python train.py --n_layer=8 --d_model=128 --n_experts=64 --experts_per_token=2 --d_expert=96 --d_shared_expert=0 --activation="swiglu" --moe_layers=[0, 2, 4, 6] --router_score="softmax" --normalize_top_k=false --routed_scale=1.0 --balance_loss=0.0184 --balance_bias=false --router_z_loss=0.001 --router_noise=0.05 --n_groups=8 --groups_per_token=3 --init_std_router=0.0175 --lr_router=0.00272 --vocab_size=2048 --norm="rmsnorm" --norm_eps=1e-05 --tie_embeddings=false --optimizer="muon_variant" --lr=0.00889 --beta1=0.93 --grad_clip=1.0 --batch_tokens=131072 --seq_len=512 --train_tokens=445400000 --steps=3399 --dataset="wikipedia_en"
Below are experts of layer 2 (counted from 0) of a mixture-of-experts language model. Rows are named router (the router's row for the expert), gate (a neuron's input weights, with its number), up (a neuron's input weights, with its number) and show model dimensions 0-127. Each number is 50 + 12 x the weight over its row's rms, rounded and kept within 0 to 99.
Before each expert's rows: a language model's description of what the expert responds to. This comes from a sample of Wikipedia text that the model never trained on.

# expert 39
It responds to: The infinitive to and be, so and though, sentence-initial The and However, and pieces like -lic, or-che-stra, co-de.
router:59 40 38 65 58 68 64 56 43 39 55 49 36 61 34 42 54 46 47 36 63 41 57 52 47 38 61 47 57 48 58 55 48 29 56 63 45 64 40 55 52 48 67 53 34 42 44 36 36 62 43 37 65 50 53 65 39 44 67 42 41 37 59 39 37 38 61 44 36 36 39 71 60 39 68 57 37 35 57 58 46 49 39 63 65 59 61 58 45 40 54 27 54 50 36 45 78 33 59 75 63 69 63 60 67 72 58 40 48 64 38 62 59 75 34 61 38 54 42 59 69 54 59 23 60 30 35 50
gate0:55 53 51 60 60 74 55 45 53 49 49 64 62 47 52 48 38 63 38 51 72 49 61 53 43 45 67 55 51 41 51 36 49 50 57 70 52 42 52 62 64 49 39 53 39 43 48 56 46 46 36 58 26 47 41 40 66 93 44 39 45 34 76 34 28 39 45 48 51 42 39 70 59 46 42 51 58 40 68 55 29 45 48 53 43 71 51 57 50 38 35 48 47 76 37 62 37 45 36 54 55 74 57 22 36 38 77 57 37 29 55 44 43 55 48 52 46 71 29 44 40 42 49 36 47 59 37 41
up0:69 66 40 36 51 44 49 50 36 52 43 42 58 40 66 42 51 47 22 57 48 62 49 57 45 51 65 59 36 41 52 47 49 53 55 55 35 50 50 57 38 37 58 30 59 57 67 56 46 49 35 24 58 64 54 53 16 42 53 52 35 44 51 70 55 30 71 47 26 46 60 68 44 54 60 69 55 19 46 32 57 54 45 56 80 29 47 40 66 39 63 47 41 51 65 32 66 65 34 44 55 51 39 44 36 52 52 62 61 77 51 54 56 48 45 57 74 52 49 49 55 53 62 49 57 74 53 65

# expert 61
It responds to: Pipes and spaces between numbers in election and statistics tables, as before +4.1, plus pieces such as ter in determine.
router:63 40 47 57 56 60 66 55 41 46 54 53 35 63 46 33 59 41 46 34 70 47 51 55 33 37 62 60 56 52 44 67 56 31 70 57 30 59 48 64 24 41 60 64 33 37 42 34 41 60 45 33 72 51 67 59 52 37 52 39 42 39 57 39 35 36 57 41 39 42 32 58 68 39 68 53 39 30 65 64 59 50 55 55 57 50 57 55 36 32 57 37 51 51 39 42 54 34 62 71 69 56 68 72 64 67 64 31 58 54 42 67 60 58 42 68 30 57 37 65 71 52 56 46 50 39 43 52
gate2:65 58 52 55 25 49 52 46 70 36 26 30 46 47 50 44 50 78 39 70 46 49 45 39 54 41 43 58 44 64 61 59 43 28 40 49 50 42 48 50 58 30 40 65 52 47 48 40 46 50 45 38 41 54 41 54 44 58 47 27 51 37 66 47 54 29 36 44 37 48 62 71 43 59 33 48 40 33 78 44 57 54 43 70 22 54 37 42 63 53 70 61 71 31 29 58 38 42 33 37 53 67 34 68 53 49 66 43 43 47 33 60 74 50 51 61 42 55 55 54 59 44 45 55 40 35 44 69
up2:53 28 61 38 42 40 38 62 52 49 47 75 67 61 53 50 66 45 36 41 58 53 62 49 25 33 52 38 28 23 34 67 55 36 40 57 55 61 56 68 35 45 32 36 53 45 27 39 54 32 64 59 31 65 29 52 64 37 68 48 26 63 72 38 50 31 40 65 61 48 49 45 39 46 31 44 34 47 26 53 69 43 60 42 42 57 64 49 65 57 56 45 43 55 40 60 46 54 42 58 58 64 52 58 50 69 56 52 58 40 57 35 54 65 56 30 52 55 43 53 61 40 57 47 35 45 42 44

# expert 42
It responds to: Closing quotes and parentheses in lists and tables, Turkmen ç, and name starts like Al, Bro, Pro.
router:64 38 58 54 55 65 68 48 33 38 65 59 33 65 30 33 58 46 45 33 50 31 61 56 41 41 64 59 70 40 56 56 52 46 50 62 40 58 38 50 31 40 67 58 36 53 26 34 40 58 43 36 56 59 67 61 38 37 56 34 38 42 57 44 47 41 71 43 43 40 28 70 56 27 63 59 40 41 65 60 61 50 39 59 62 53 64 56 49 47 56 27 59 53 44 43 60 29 63 65 58 67 65 60 49 54 57 50 48 55 44 64 62 66 33 61 28 57 29 68 56 51 65 37 53 29 38 45
gate1:56 51 46 32 74 75 56 52 53 71 40 58 39 62 26 55 37 37 50 33 47 57 48 62 36 50 60 47 44 58 49 63 39 45 54 69 47 62 38 39 62 40 51 53 35 65 50 33 33 46 45 61 40 43 43 39 55 61 62 53 37 40 43 29 50 43 80 35 47 51 58 63 54 66 41 48 71 60 98 33 57 36 59 34 51 44 58 52 47 44 52 69 52 47 59 49 46 32 49 44 58 62 40 47 35 58 62 59 45 41 32 62 38 56 41 54 43 50 50 56 63 42 18 57 49 45 27 42
up1:55 35 63 45 61 63 63 53 49 26 46 41 60 55 50 48 57 45 70 64 40 25 54 47 23 65 50 56 52 38 18 42 49 60 55 53 31 78 50 31 56 65 64 58 44 57 53 37 60 53 43 35 26 48 46 69 35 65 56 52 35 37 36 46 43 52 59 47 47 55 50 31 34 59 39 43 59 50 57 34 53 56 59 46 49 41 54 53 56 57 20 49 36 75 52 61 28 44 52 53 49 49 41 57 50 34 65 79 48 62 54 53 52 66 56 62 31 38 36 53 71 44 47 32 31 52 49 60